config.toml
n_experts = 64
activation = "squared_relu"
grad_clip = 0.5
seq_len = 768
Below are experts of layer 3 (counted from 0) of a mixture-of-experts language model. Rows are named router (the router's row for the expert), down (a neuron's output weights, with its number) and show model dimensions 0-255. Each number is 128 + 32 x the weight over its row's rms, rounded and kept within 0 to 255.
After each expert's rows: "raises" lists some tokens whose logits its average output raises strongly, later layers aside; "comes before" lists some tokens at least twice as common just after its tokens as in all text. This comes from a sample of Wikipedia text that the model never trained on. Tokens count by the router's weight.

# expert 26
router [ 89 196 118 148 108 158 138  89 122 101 122 116 181 196 124 133 109  93 118 100 133  59 117  91 147 184 120 152 132 143 122 122 121 102 149 117 100  75 129 153 112 170  63 170 113 165 115  98 149 105 152  97 170 142 117 106  92 167 190 132 147 177 134  89  74 187 104 144 177 108 104  90  99  53 143 113  98 166 110 137 109 147 135  89 161 146 173  86 168  93 125 162 123 160  90  96 120 119  94  64 162 142 172 111 140  76 141 124 116 171  89  86 138 144 170 143 138 184 117 148 163 145 183 132 100 123  97  74 142 134 132 164 166 105  77 136 105 111 121 153 136  98 181  96 103 109  74 153  95 143  98 140  78 137  91  40 121 125 159 172  86 125 183 153 136 127 106 189 160 114 145 154 192 168 156 123 123 169 107 175 167 121  83 107  91 133 154 147 113 150 135 109 185  95 157 101 118 107 206 141 169 122 125  98 167 147  73 157 121 109 121  96 158  98 118 129 148 153  84 116 131  82  91 172 115 161 157 133 176 164 104 139  87 169 107  85 133  98 131 169 184 165 112 176 143 142 131 135  94 132 210 102 141 133 155 119]
down0 [161 130 164  86  66 113 153 120 142 111  91 106 186 136 167 147 132 148 106 116 147  98 213 106  74 139 120 158 117 148 139 102 193 185 170 163 138 145 213 154 133 114 133 144 156 124 114  86 142 152  96 117 123 172 180 139 115 123 111 101 116 151 120 165  84 171  78 134 158  80 183 161  92 149 113 131 145 147 153 155 131 136  96 114 156  99  84 157 108  42 141 153  97  48 174 120 172 128 113 140  97 130 136 154 142  79 125  96 103  96 176  69  78 118 134 136  99 184 154 170  62 131 157 129 193 183 132 132  89 143  99 118 134 185 148 186 146 109  90 130 118  89 127 131 110  70 129 149 124  93  61 126 170 132 134 156 130 123 153 155 125 134 131 120 182  76 141 126 160 111 158  89 119  96 176 112 168 127 109 148  65 112 207 111 182 105  79 109 184 150 124 166 143 127 131  76  97 133 130 127 141 153 131  92 124  92 116 111 137 124  94  78 113  99 143  69 114 127 110 167 112 142  62 129 154 145  97 108 161 190 125 156 140 154 167 168 150 102 118  81 129 141 172 117 156  80 145 112 133 155 149  93 112 148  44 149]
raises: "\n", "===", ")"
comes before: " ", "\n", " 0", " 1", " 2", " 3"

# expert 11
router [167 155 128 157 102 109 113 153 147  98 112 112  95 171 203 149 101  89 100 109 160 157  92 181 141 152  56 120 112 142 132 102 109 113 107 149 126 106 131  45  78 147  48 151 111 112 129  88 159 102 141 181 151 151 115 109  96 164  71 159 113 132 143 122  99  40 106 179 152 195 120  98  95 145 139  93 118 168 109 140 138 146 167 121 136 161  91  95 164 107  83 139 121 142  76 157 122 141 101 129 147 105 156 129  75  68 140  82  92 165 107 151 158 152 159 141 145 133 172 138 134 151 128  53 102 194 133 128 157 144 144 143 142 130 149 126  88 103 137 146 155 132  97 164  63  72 141 155 122 109 104 133  92 108 104 153  86  83 129 130 113 108 114 166 166 127 122 109 146 152 123 120 127 152 117 111 104 138 101 163 105 154 108 108 208 150  92 163 116 139 167  98  81 104 119 105 115 104  96  87 123 122 137 187  70 131 218 174 172 120 109 105 164  96 128  73 153 167 136 107 141 110 126 150 118 146 128 189 142 164 111  32  68 193  96 155 111  95 119 102 146 153 124 105 117 152 116 160 102 113 119 200  91  52 158  81]
down0 [106  98 158 136 151 108  75 139 111 136 154 129  78 124 115 143 175 155 102 207 123  70  70 119 160 165  79 104 123  88 113 145  73 145  92 116 171 103  97 112 101 115  84 110 167 136 109  97 135 142 114 102 110 154  68 138  91 118 130 149 145 113 149 155  87 132  81 160 128 177 156 118 178 134 152 121 123 170 172  89 130 117  60 204 159 111 191 116  67  84 100  48 162 163 178  71 171 198 171 114 161  95 101 103 194 106 157  70 104 111 147 120 138  93  99 160 142 170 189 180 178 154 204 116  81 111 126 143 119 119 108 209 104  91 201 138 148 168  96 143 116  76 117 124 132 139 116 169 108 116 123 163 118 163 169 120 117 176 138  62 115 122 127 137  79 135 179 120 116  93 135 131 131 141 123 107 144 107 145 135 162 203 115 146 150 107 102 129 158 138 153  85 120 155 124 147 161 104 118 111 134  60 174 156 175 149  96 120 118 105 111 126  96 118 148 117 179 113 116  87 109  79  96 143 150 145  96 136  90 143 169 138 146 137  82 151 105 105 163 150 106 138 183 137 111 170 171 127 149 129  94 155 150 166 118 138]
raises: "P", "IN", "She"
comes before: " |", " York", "7", "1", "3", "5"

# expert 61
router [162 143 156 143 122 165  81  95 141  81 108 125 141  63 104 159 124  81  92  93 145 147 163  91 132 130 102 133 107 152 152 181 120 148 129 118 101 115 130 183 108 137  76 162 109 132 100 182 182  71 158  94 155 125 123 117 112 155 155 173 154 190 208  85 207 183 108 114 148  52  93 174 136 176 151  88 100 134  88 137 106 150 103 128 164 101 153  95 133 129 150 184  96 138 101 103 156 134  95 185 139 106 147 227 117 112 150 135 114 164 110 121 134 164 156 147 150  86 100 123 134 130 171 176 106 105 174 126 169 136 158 162 148 104  60 152  79 146  80 150 164 136 153 101 102 118  80 165 128  80 117 115 138  92 105 154  92  97 153  62 129 146 154 126 146  61  98 176 198 113 170 111 114 130 118 113 107 149  90  95 103  93  96 111 152  64 142 139 100 143 157 126 185 169 122 121 138 109  83 134 136  83 146  99 156 119 167 135 171 172 116 113 160 143 108  79 155 145 119  88 160 160  92 155 122 128 140 101 172 139  96 172 109 164 167 134 114  99 116 129  90 202 162 182 118 136 113 153 109 148 133  73  70 156  93 126]
down0 [124 173 134 164 160 121 130 108 111 108 115  78 104 139 175  73 128 143 139  98 109 178  41 126 112 110 159 178 141 157  95 130 154 180 179 135 123 122 124 117  85  99 122 125 180 149 134 131 169 107 126  99 201  60 166 145 109 130 129 156  75  79 162  87 117 138 129 142 112 108 129 147 108 196 134  74 182 128 130 130 153  83  78 178 136 135 162 156 132 113 131  54  92 107 101 102 145 117 166 129 173 175 124  72 141 127 104 129 125 141 147 127 112 152 173 166 105  78  82 126 140 155 166 137 125 147 106 107 120 158 160 187 149 123 102 114 102 175 110 119 137 143  73 167  75 144 130 160 121 167 104 151 161 145 175  90 141 130 113 160  65 129  93 140 122  15 127 137 141 178 209 127 167 169 202 122 127 113 169 135  62 160  72 147 155 109 166 138 121 111 105 139 128 153  78 159 136 103 165 150 153 128  96 161 101  92  80 121 129 160 124 126 126 187  91 156  98  99  64 159 127 138 133 163 161 187 113 183  85 141 105 129 149 100 123 101 157 136 186 112 138  97 117 184 103 114 139 100  92 192 133 179 147 159 126 113]
raises: " their", " its", " the"
comes before: " in", " to", " by", " on", " of", " for"

# expert 15
router [129  89  91 140  93 165  79 160 157 106  94 173  98 137  53 160  96 199 110 133 145 162 125  78 137  78 194 101 111 103 159 192  91 167 147 124 100  89 125 165 120 144 176 163 144 163 128 109 121  89 149 123 167 137 106 105  97 144 133 146 148 119  79 187 120 147  94 153 168  95  95 143  98 112 139  96  88 157  99 168 103 155 121 103 156 105 166 112 148 128 143  72 163 169 155 131 140  79 129 125 135 194 143  94  86 186 139 112  92 128  92  81  80 151 111 143 177 166 203 128 154 134 157 201 101 121 132 182 150 146 156 181 149  87  92 163 118 119  70 135 131 162 141  93 152 135  45 140 120 110 219 180 119 104  83 152 102 106 138 134 114 122 142 117 133  81 109 174  88 160 157 144 146 112  67 106 118 160 108 156 106  70 119 116  99 180 170 138 124 133 130 124 149  89 142 103  99 108  95 106 152 103  73 139 166 156 105 137 156 170 120 119 119 106  90 136 153 159  97 138 174 154 129 114 110 150  91 108  88 161 104 141 149  95 106 109 130  80  97 163 100  25 175 158 158 138 100 174 154  92  86 112 150 113 122 147]
down0 [151 154 120 180 139 163 107 136 115 109 119 151 160 133  68 136 140 146  94 138 125 151 108 165 128  98 156  75 101 123 117 151  78  72 103 111  90 134 113 128 205 107 119 109 106 129  92 123 104 109 106  86  68 174 130 155 117  88 135 184 135  94 136  88 174 101 130 166 177 166 141 132 129 177  71 163  48 112  93 103 105  72 127 152 100 138  35 144 176 167 136  81 135 136 141 151 132 191 171 191  79  83 151 158 175 139 157  90 174  57 155 144  98 100 141 108 106 106 159 107 109 157  71 125 111 160 121  99  81 153  81 130 135 162  92 138  90 127 142 155  80 140 125  87 103 154 170  93 105 102 124 167 109  57 125 110 101 137  93 130 152 115  81  93 124 123  98 202 151 110  84 116  98 160 125 130 115 171 175 118 119 134 166 138 149 144 120 131 157 180 120 145 149 121 131 108 106  85 123  51 129 136 150  89 131 166 128 108 104 117 113 131 154 142 131 123 156 110 146 130 135 174  80 153 128 122 163  62  77  57 169  60  93 111  59 136 122 159 157 100 112 112 154  76 124 117  87 154 156 112 108 149 183 188 162 152]
raises: " was", " is", " could", " he"
comes before: " the", " and", " a", " was", " he", " be"

# expert 63
router [146 127 118 160  94 128 106 122 121 110 104 141 150  76 149 157 100 194 122  83 155 157 137  91 145 160 143  94  90  86 145 173  86 125 149  87 114 124 118 149 103 130  76 190 127 124 109 166 173 117 155 120 148 145  89 110 176 146 120 132 143 144 107 179  89  99 118 143 159 166 123 107  98 117 162  96  97 181  99 146 158 134 121 105 136 151 143 124 143 128 114  73 103 148 151 148 162 186 109 212 151 179 140 174 108  98 151 114  97 159 116 100 146 164 154 146 197 162  78 147 131 129 187 131 106 103 147  68 118 148 148 141 149 100  98 133 137 124  76 144 154 129  36 107 113  97 101 142 116 174 104 160 183  94 103 175  97 143 144 151  88 135 194 153 111 102 136 118 105 132 143 139 182  80  95 105  93 121 155 171 127 115  69 114 105 157  53 154 101 132 168 108 102 126  60  96 134  99  68 119 140 138 153  54  89 145 131 156 171 176  89 110 157 115 111  86 145 181 102 113 160 155 110 158  95 143 119 145 168 155 137   0 197 114 162 122 120 133 112 135  77 101 153  89 151 149  97 168 142  78 108 167  69 129 130 152]
down0 [156 121 105 145 164 127 147 122 125 121 105 157 137 137 125 118 129 122 160 137 133 114 128 139 117 108 109 120 135  88 111  98  94 152 110 135 133 159 106 121  70 161 126 143 118 132 105 127 149 129 137 132 140 145 139 169 110 134 120 116 133 155 168 137 156 134 150 129  98 142 128 125 148 195 157 121 148 102 140 122 159 139 100 134 117 108 121 132 129  99 102  95  99 149 137 127 137 125 113 144 120 110 132 158 169 108 106 137 109 131 144 105 130  82 124  96 130 131 106 121 121 111 164 137  89 136 134 135  88 129 108 126 164 118  97 145 249  96 129  89  79 135  93 185  91 107 110 154 189 100 214  80 106  68  76 103 104 193  92 134 155  88  88 155 116  34 212  79 111 109  61  68  74 117 156   0  82  67 134 173 123 166 101 106 136 114 163 136   0 173 164 141 122 103  66  83 126 102 139  82 152 143 122 126 135 104 124  67 124  78 169 144 117 124 131 120 107 100 171 175  64 132 130 153 153 138 120 116 153 168 152 137 102 205  98  96 122 124 163 175 117 190 124  95  99 105 108 112 134 137 179 128 171 138 104 117]
raises: " (Japanese:", ").", " was"
comes before: " the", " a", " in", " to", " that", " by"

# expert 10
router [152 157 124 151 117  98  59  90 135  93  92 149  65 148 139 143 107  71 122  83 130 137  99  58 140 139  57 115  98 185  90 187 113 165  76 151 105 107  92 208  94 120 116 112 115  88  89 114 111  87 164 119 148 150 112 114  68 148 109 192 142 171 108 144 162 169 102 122 156 122 107 131 130 167 162  90 143 172  93 135 109 161 155 190 112 134  62  90 140 116  81 136  82 163 157 171 191 140  85 145 149  99 152 164 123  90 153 127  89 148 100  81 166 160 162 138  25 122 217 168 145 136 156 151 117 160 169 139 112 145 170 147 102 115 107 138 135 121  96 139 169 126 138 100 160  86 139 154 109 175 134 139 161 113 103 159  90 181 148 123 121 159  84 144 163  90 110 134 141 136 125 154 124 141 119 111 120 159 141 134 108 118 128 124 118  84 135 144 119 160 142  97 205 152  98  92 116 103  94 140 173 133  87 124 143 126 112 165 147 174 118 127 149 137 109  61 154 170 111  88 174  74  84 148  96 151 189 113 168 153 111 137 154 164 105 112 143 180 139 190 105  81 117 184 147 154 104 174  85 133 119  86 168 157 138 165]
down0 [173 151 103 166 208 132 143 142 137 125 145  48 166 145  52 136 108 146 136 113 182 141 219  85  90 105 120 110 118 118 107 156 154 127 133 128  82 190 135 114 170  42 146 150 132 115  34 137 160 184  92  54 104 110 133 122 102 110 155 124  68 114 160  92 113 149 120 163 122 151 120 145 138 160  76 119 174 140 142 122 136 128 195 136 151 154 110 157 173 120 123 130 149 135 137 108 125 112  87 109  91 132 121 104 149 123 159 127 109  92 153 117 114 228 167 113 145 133  50 124 123 145 173 110 118 128 100  96  92 136 155 127 188 119  94 109  76 153 134 137 132 123 142  82 158 131  98 161  98 167 123 192  88 128 104 183 152 125 170 153 127 129 116 144 139  82 118 142 118 144  86 127 172 108 153 150 166 105  90 132 107 102 118 133 128 148 137 192 183 159 154 138  99  77 156 117 114 135  69 148 157  85 123 145 148 224 147  53 200  96  85 176 152 155 161 137 142 155 128 126 127 112 111 156 119 170 141  97 150 113 112 150 148 169 136  75 139  76 151 128 118  82 125 103 126 177 159 149 111 123 192 131 115 173 134  94]
raises: "===", ")", ";", ")."
comes before: " |", " of", ":", "5", "7", "4"

# expert 30
router [100 172  77 147 119 175 157 103 135  90 105 192 186 166  49 139  99  98  80 134 155 122 139 136 161 121 147 120  95 138 188 119 138 127 128 132  96  81 119 151 113 153  88 116  94 164 130 121 146  96 164 103 154 162  86 107  72 164 108 133 133 147 192  59 124  95  95 165 146  74 107 183 102  69 155  93  95 128 106 138  99 141  82 178 163 164 109 112 134  98 142 134 138 134 106 130 154 175  98  74 149 145 166 167 128  66 140 109  90 145 104  88 154 156 135 139 122 156 150 150 193 138 132 174 104 142 148 121 153 144 151 190 143  96  85 152 111 105 150 152 126 134 193 140 121  89 129 151  77  99 118  64 117 121 103  56 115 177 183 156  99 161 115 144 127  94  96 180 191 124 128 151 153 165 122 100 110 171 124 155  95 114  55  76  97 132 168 158 105 148 167 113 159  83 147  93  93 107 180 150 146 120 139 117 118 156 109 151 145 100  88 102 162 108 138 167 162 164  92 129  66 123 105 122 109 155 184 173 136 164 121  98  69 147  99 103 169  77  65 172 182 179 127  83 144 164 111 124  79 140 148 105 160 119 159 140]
down0 [163  98 162 144 140 107  73 171 151 100 134  94 161 194 118 168 164 133 144  96 149 132 144 100 150 154 184 162 116 164 122 140 108 119 151 138 172 164 109 118 133 128 106  82 129 132 150 116 130 127 121  47 129 187 105  60 192 130  94 176 115 133 100 153  99 168 131  93 144 117 128  89 123 115 183 103 111 162  81 126 108 151 106 108 122  60 184  86 120 132  90 154 122 128 163 104  87 170 195 113 156 167 152 101 115 164 170 137 173 111 189 133 155 161  99  99 133 111  35 120 213 110  73 122 114 125 172 147 187 178 141 123 127 149  88 157  71 151  95 158 122 141 136  80 183 151  81 153 103 143 159 101 161 143 137 147 155 137 131 128 164 126 203 129 124 122 184 111 161 196  98 144 122 123 113 140 148 151  98  93 145 188  53 168 104 144 113 127 172 161 122 121  86 144 132 162  97  94 134 113 145  69 105 189  93 148  88  78 102 168 102  99 106 121 152 140  67 160  79 144 101  96 114  81 149 109 111 136 112  91 145 132 128 123 121 101  59 131 144 127  92 120 148 134 164 114 136 183 114 187 154 159 151 133  79 143]
raises: "ear", "ears", "ointed", "oint", "eal", "lying"
comes before: " ", "\n", " 0", " 1", " 2", " 3"

# expert 53
router [121 123  95 141 131 129  89 122 137 116 108 117 168 137  88 133  98 148 114  97 129 124 152 115 123  93  73 119 116  57 118 161 104 175 107 169 108 156 112 180  88 149  87 114 117 121 112 101 155 122 150 106 149 143  88 103 151 153 113  51 153 129  91 124 127 164  99 138 165 169 110 209 106 182 156 115 167 121 119 149 178 143  67 208 141 129 124 118 144 128  97 127 131 150 177 166 153 174 104 178 150 159 145 195 103 189 125  96 100 181 101 106 154 151 117 153 136 172  92 139  89 152 119 157 110 173 156  76 148 160 148 135 150 127 133 162 239 132 144 140 161 135 118 168 176 142  91 147 157 137 123 181 108 123 124 147  87 128 114 156  98 128  92 173 152  85 115 228 120 106  78 153 144 123 115 120 106  50  93 143 101 164 174  97 144 124 151 127 119 143 135 143 148 122 113  97 141 108  79 129 138  88 142  52  99 134  99 161 170 151 137 102 145  84  84 132 153 127 122  89  97  98 108 160 101 144 137  61  86  86 109 191 194 180 159 173 163 171 113 112  71 184 171 160 143 127 107 130 110 131 111  70 114 189 119 152]
down0 [113 133  55  76 105 157 125 174 111 129 156 172  88  75 139 156 183  86 154 147 145  96 112  89  52 174 121 131 104 144  98  96 132 135  84 133 185 115 110 138 110 117 128 167 100 102 108 132 143 109 136  96 120 147 152 100 153 112 114 135 175 180 137 119 162 117 105  85 144 131 113 118 100 123 105 152 103 159  99  97 175  54 126  97 147 118 199  78 191 110 141 145 115 105 102 116 164 167  64 145 160  91 172 104 138 126 121 171 147 182  73 113 169 167  88  85 113 158  95 157  98 145 152  47 141 162  92 123 120 108 165 151 163 107 136 140  89 113 147 103 181 112  94 135 177 152 110 107 120 142 113 143 135  97 110 121 193  71 107  45 108 102  80 167 125  96 140 161 128 104 108  94 187 173 139 136 117 130 154 107 127 122  53 105 187 183 153 164  80 140 127 107 145 138  82 104 141 141 114 119 186 102 201 139 150 158 113 150  98 144 149 149 127  65 139  93 140 171 139 143  87 144 114 151 125 135 124 127 185 153 142  97 136  91 136 129  78 135  89 162 169 119 189 141 161 127 119 248 113 114 132 106  93 131 150 139]
raises: "iner", "eration", " was", " is", " would", " may"
comes before: " of", " in", " was", " is", " to", "."

# expert 48
router [168  99 100 134 109 162 154 105 150 114 133 132 105  48 122 145 143  98 100 105 155  85 159 137 149 145 170  93  96 165 164 163 125  91 140 174 114 182  96 160  86 125 168  78 103 108 110 125 153 116 134 116 111 162 112 126 143 126 159  83 152 128 107  92 115 166 140 172  98 106 103 187 203 162 144 121  96 123 119 135 129 101 149 102 147 160 150 105 163 136 174  57  87 107  80 120 169 172 112 108 146  68 145 167 119 147 125 160 103  99 133 123 161 147 112 130  56  82 133 161 148 148  37 128 106 202  81 113 129 154 116 136 131  95 172 163  85 101 113 147 155 146 144 177 113 127 157 143  94 150 163 146 146  89 117 159 167 104 142 112 148 144 168 160 142 172 105  49 120  93 175 124  66 151 137 106  95 147 172 148 124 129 111 113 120  94 146 147  89 150 151 101 125 110 173 177 228 118 129 130 148  99 100 183 111 156 201 134  51 107 107 122 156 130 135 125 131 128 131 200 109 163 141 132 111 150 146 169 133  44 128 145 163  48 134 127 135 104 120 153 146  58 158  65 162 139 103 136  98 117  81  64 135 112 155 157]
down0 [142 169 176 104 107 120 162  76 160  59  83 112 136 164 131  76  83 108 139  99  93 159 123 110 149 112 116 143 149 100 154 139 134 120 148 120 148  95 122  80 116  85 142 127  73 168 106 182 122 125 141 116 140  56 111 147 153 153 129 152 146 154 101  94  94 103 111  96 159 174  62 142 153 103 133 101 109 154 149 129 176 108  86  88 138  86 188  63  93 149 148 169 182 153  57 161 137 178 110 146 119  91 149  93 145 136 117  85 135 184  96  70 153 144 150 148 115  96 137  99 142 117 126 111 146 154 143 101  80 122 117  60 122 118 224 204  93 103 159 130 119 138  64 167 146 109 147 187 130 144 110  84  99  90  85 125  82  96 130 178 135 181  87 150 108 115 100 113 171 160  68 156 115 143 166 154 103 153 139 123  95 102 113 102 103 124 132 125 105 169  81 100 158  79 113 105 110 144 111 152 130 171  93 133  87 146 153 163 104  88 179  86 164 160 159 164 124  89 171 144 123 116 124  99 105 147 109 139 121  71  61 132 116  97 110 105 179 119 132 101 183  96  74 139 108 107  67  83 167 129 124 150 110  48 104 139]
raises: "\n", "-", " |"
comes before: "-", "|", "\n", "The", "In", "=="

# expert 52
router [ 96 104 154  85 166 111 165 151  86 166 175  79 152 101 141  87 175 140 152 155  86  70 159 136  82 107 141 169 167  98  99 141 182  89  97  99 166 152 167 116 144  93 150 139 171 147 166 173 106 176  88 161 105  92 167 166 154  92 162  96  97  99 156 126 137 146 162 109 101 139 171 140 175 104  79 178 156  91 171  90 154  72 134 104  99  98 118 157  98 153 177 104 162 104 115 113 105 113 163 109  96  97 102 145 166 139  81 173 165  84 162 157  87  92  89  87 113 110 137  86 105  84 111 123 164 149  64 133  87  77  86 104 103 162 139  89 121 165 144  82  81 101 119 140 136 168 147  91 149 107 164  93 133 156 156  88 176 138 111  99 153  79 135 110  84 162 163 129  96 160 126  92 103 111 137 169 160 116 177 116 178 157 141 161 137 107 104  87 159  87  93 164 116 157 140 183 175 166 162 100 104 137 156 132  94  97 156  89 101  71 166 166  91 150 177 112  86 129 154 170 159 121 174  89 170  91 116 136 127  88 180  98 119 117 145 129  93  95 164 120 176 128 101  97  99  82 171 103 157 159 154 107 161  92  96  95]
down0 [118 122  98 124 194  91 136 164 117 137  97 140 109 126  77 187 134  60 149 152 164 141 131 178 111 164 166 134 132  96 170 108 127 202 114 142 152 133 142 134 138 130  76 127  96 101 144  77  90 126 169  81 172 130  72 202 126 141 135  76 128  29  83 105 176  92 112  88 113  88 161 155 117 139 181 179 160  79  97 176 157 197 174 202 102  84 119 140 113 102 119 100  93 147 113 158 156 143 167 158 193 161 146  81 116 148 142 139 107 130 139 132 131 164 126 148 116 110 117  68 133 103 123 170 117 116 128 133 135  74 106 170 155  88 160 163 109 138  98 156 109 124 100 132  58 153  76 100 131 137 180 117 131 102 161 142 123 127 142 117 187 136  99 108 184 119 115  88  99 161 101  78 125 119 129 160 136  94 137 126 174 133 169 139 184 136  85 178 147 117 157 133 139  57  75 111 138 183 193 116 154 138 101 148 137 155 128 175 105 147 170 154 143 157 107 121 128 103 133 125 164 106  95 162 132 117 149 105 157  60 158 190  96 161 146 165 137 119 121 121 179 171 167  87 122 127 129 149  78 155 122  81 135 154 190 129]
raises: " Swing", "ist.", "\n\n", "ution"
comes before: "\n", "|", "The", " ", "==", " 0"

# expert 59
router [156 187  99 155 106 168  49  81 126 107  98 113 106 145  73 124  84  63 106  89 148 163 123  61 149 117  88 114 114 157 159  83 127 194 160 195 111 107  86 140 116 106  59 171 115 131 117  91 185  96 143 103 139 132 106 123 143 173 123  91 151 173  87 176 186 197 105 138 146  74 102  84 124 152 142  92 146 201 101 132 151 138  90 101 156 127 166 117 143  98 119 140 118 152 190 173 178 116 107 120 123 147 142 116 119 125 116 128  95 147 140  86 160 138 145 156 180 162 104 141 116 113 146 163 108 132 155 158 122 145 170 174 113 119 178 157 130 124 136 130 157 147 127  51 110  90 174 153 116 198 159 151 139 130 102 112  98 117 130 138  62 123 178 163 142  89 118 155 107 133 157 162 157 182  95 108 122 127 123 142 109  90  61 104 111 136 161 162 104 150 162 115 174 108  42 114  88 108 147 122 167 142 148 146 149 107  87 135  92 134 104 101 153 145 110 183 157 211 117 122 148  52 123 157  92 162 177 183 101 134  97 103 145 141 141  92 110 178 130 148  81  97 144 151 158 157 101 153 157 147 133  89 109  66 148 116]
down0 [120 189 103 166 107 109 122 179 107 152 137 131 131 130  84 121  96 101 157 134 165 124 114 147 152 121 105 162  82 130 134  62  66 147 118 134  91 128 112 122 159 128 115  96 142 120 103 100  76 100 184  99  45 158 162 151 171 211 106 118 155  90  82 148 157 148  90 138 118 112 147 129  85 135 140 123 124  88 146  62 126 132 132 173 139 120 110 132 112 171 166 114 138 114 112 108 116 117 113 124 172 192 139 165 117 120 155  98 159 142 115 148 151 154 100 123 145 115 166 130 144 106 154 139 116 113 118 117 145 126 166 175 187 132 133 126 165 128  79 148 132 124 114 182 115 170 118 167 135 164 131 175 143  35  91 141 131 185  68 114 142 158 185 146 183  86 157 118 122 123 130 146 126  78  71  72 139  59  84 111 140 150  93 153  41  98 122  62 139  76 153 117  97 182 101 149 149 141  76 105 139 149  92 146 144 139 130 123 139 178 112 102 102 117 136 100  82 145 191  99  75  95 141 119 107 138  66 118 132  91  96 108 125 154 207 119 108 137 116 102 167 137 121  58 207 134  52 191 184 147 159 154  93 146 111 158]
raises: " of", "ay,", "ons"
comes before: " |", " of", "\n", " in", " to", ":"

# expert 1
router [166  62 160 122 114 173 116 107 147 110 107 134 130 118 121 148 120 136 115  87 150 140 135  76 130 176 215  83 101 129 175 142  71 115 126 180 109 117  92 169  77 117  86 125 106 113  87  98 175 105 136 118 137 157  92 122 131 136  97 140 163 151 101 102  96 209 111 133 138  78 104 155 182  79 125 100  78 156 108 144 171  95  63  92 160 134 182 104 140 114 117 126 125 111  68  98 184 183 110 103 168 128 151 198 145 144 124 130 104 162 127 111 135 141 131 134  79 141  87 150 142 140 111 135 124 148  83 123 132 136 134 165 155 103 181 160  76 109  48 156 151 130 140 116  72 104 149 163  83 137 190 105 119 108 105 119 138  88 143 123 145 130 183 111 127 178 119  51 105  81 187 118 144 173  74 107 118 144 164 166 124  92 123 122 119 138 178 147  97 147 160  90 162 101 160 153 140 103  84  96 167 148 100  54 143 161 125 146 106 154 109 129 147 103  95 148 146 161 123 178  90 154 126 128 116 139 146 195 178  81 137 161 124  88 118 123  96  93 115 186 161  65 169 125 170 148 116 165  77 134  73  64 158 129 186 152]
down0 [154 169  98 114 145 132 111 160 179 123 154 144 161 116 172 142 194 140 158 137 173 137 115 146 144 120  91 201 163 148 112 114 137 161 142 150 137 147 142  98 128 188  79 120 144 119 112 125 140 180  84 130 171 139 108 156 150 135 172 133 115 123 123 209 188 112 152 178 100 106 133 157 126 188 190 143  71 135 135 124 130 152  96 186 172 167 177 122 100 142 183 144 142 112 166 132 135 126 147 153  66 108  80 158  85 141  82 143  94 141 109  96  97 101 173  90 143 128 117 102 177 122 115 151 126 115 169  73  90 100 151  73 144  62 189 140 131 165 141 197  96 145 118 124 180 147 111 184 149 147  81 160 112  33 126 143 141 107 114 167 172 114  56 115  91 181 186 154 137 134 116 167 131 115 111 132  76 162 159 139 116 125 158 137 103 123  86 163  34  57  69 141 126 131 169 172 116  97 108 118 144 113 127 181 133 175 144 104 129 174  96 107 117 100 131 139 116 141 142 100 105 184 119  96 136 180 135 156 149 158 120 105 146 117  51  98 147 140 140 105 179  96  97 145 114 121 155 172 136  88 115 148 133 174 152 147]
raises: " more", " of", " years"
comes before: "-", "|", "\n", "The", "In", "=="

# expert 12
router [178 150  76 145 117 129 171  90 140 116 129 176 143 159  91 146 112 142 110 128 165 170  91  64 165  97  97 114 104 168 162  77  94 158 152 145 111 102  82 189 109 138 118 133 111 110 113 126  95 105 158 100 102 157 139 115  98 170 152 175 156 137 111 146 145  79 128 151 171  54  92 161 200  60 149 108 150 139 126 115  86 148 116 195 160  99 124  97 163 115 109 151 119 113 104 166  87 153 109 193 170 118 118 105 152 190 138  64 133 123 101  86 173 126 163 151 120 166 219 161 123 135 133 144 114 137 133 110 117 140 145 167 136 113 178 128 191 113 173 149 154  92 105  87  81  99 194 152  94 187 156 128 171 118 107 154  78 119  85 139 107 143 149 112 131 121 112 144 156 106 144 160 163  61 118  96 111 163 143 118 111 117  67  97 172  71 114 170 158 152 155 135 176 134 128  87  96 105 195 119 143 169 125 145  87 140 131 158 176 115 113 115 150 104 134 182 129 137  99 164  87 183 101 163  92 151 187 151 151 174 160 154 133 160 156 120 143 193 110 161 132 170 122 162 104 147 146  59 156 137 137 159 179 111 167 170]
down0 [120 117 117 122 193 127 147  77 113  99 160 123 178  66  77 138 119 173 153 128 164 136 118  72 146 105 148 136 149 159 156 141 100 128 173 149 103 128 129  74 102  92 155 144  41 147 113 171 176 148 135 136  66 168 149 143 168 172 108 137 143 118  93 122 120  97 124 151 171  35 105 171 230  89 153 132 140 130  99  80  99 166 150 159 156 148 134 148 145  93 134 178 109 113 102 166 104 177 125 168 132 104 123 123 188 121 152  85 142 115  60 105 144  98 117 127 168 163 105 104 127 117 132 124 167 143 108 107 113 159 133 167 189  76 129 191 130 128 151 117 124  88 211  62 114 130 156  78 137 126 152 117 123 111  84 229  72 167  95 163 149 151 157 119 106  87 115 124  95 113  85 154 122 116 133 134  81 150 132 106 166 144 121 106 155 126 123 123 170  85 147 154 123 127 130  85  94  51 131 110 132 144 169  93 135 116 125 185 160 102 133 110 153  77 107 153 121 141  52 136 156 164 124 155  66 129 126 103 185 159 105  81 146 153 119 118 119 156 106 161 134 191 157 139 135  63 111 122 175 102  92 124 158 141 139 147]
raises: " |", "_{", ")."
comes before: " |", "7", "3", "2", ".9", "4"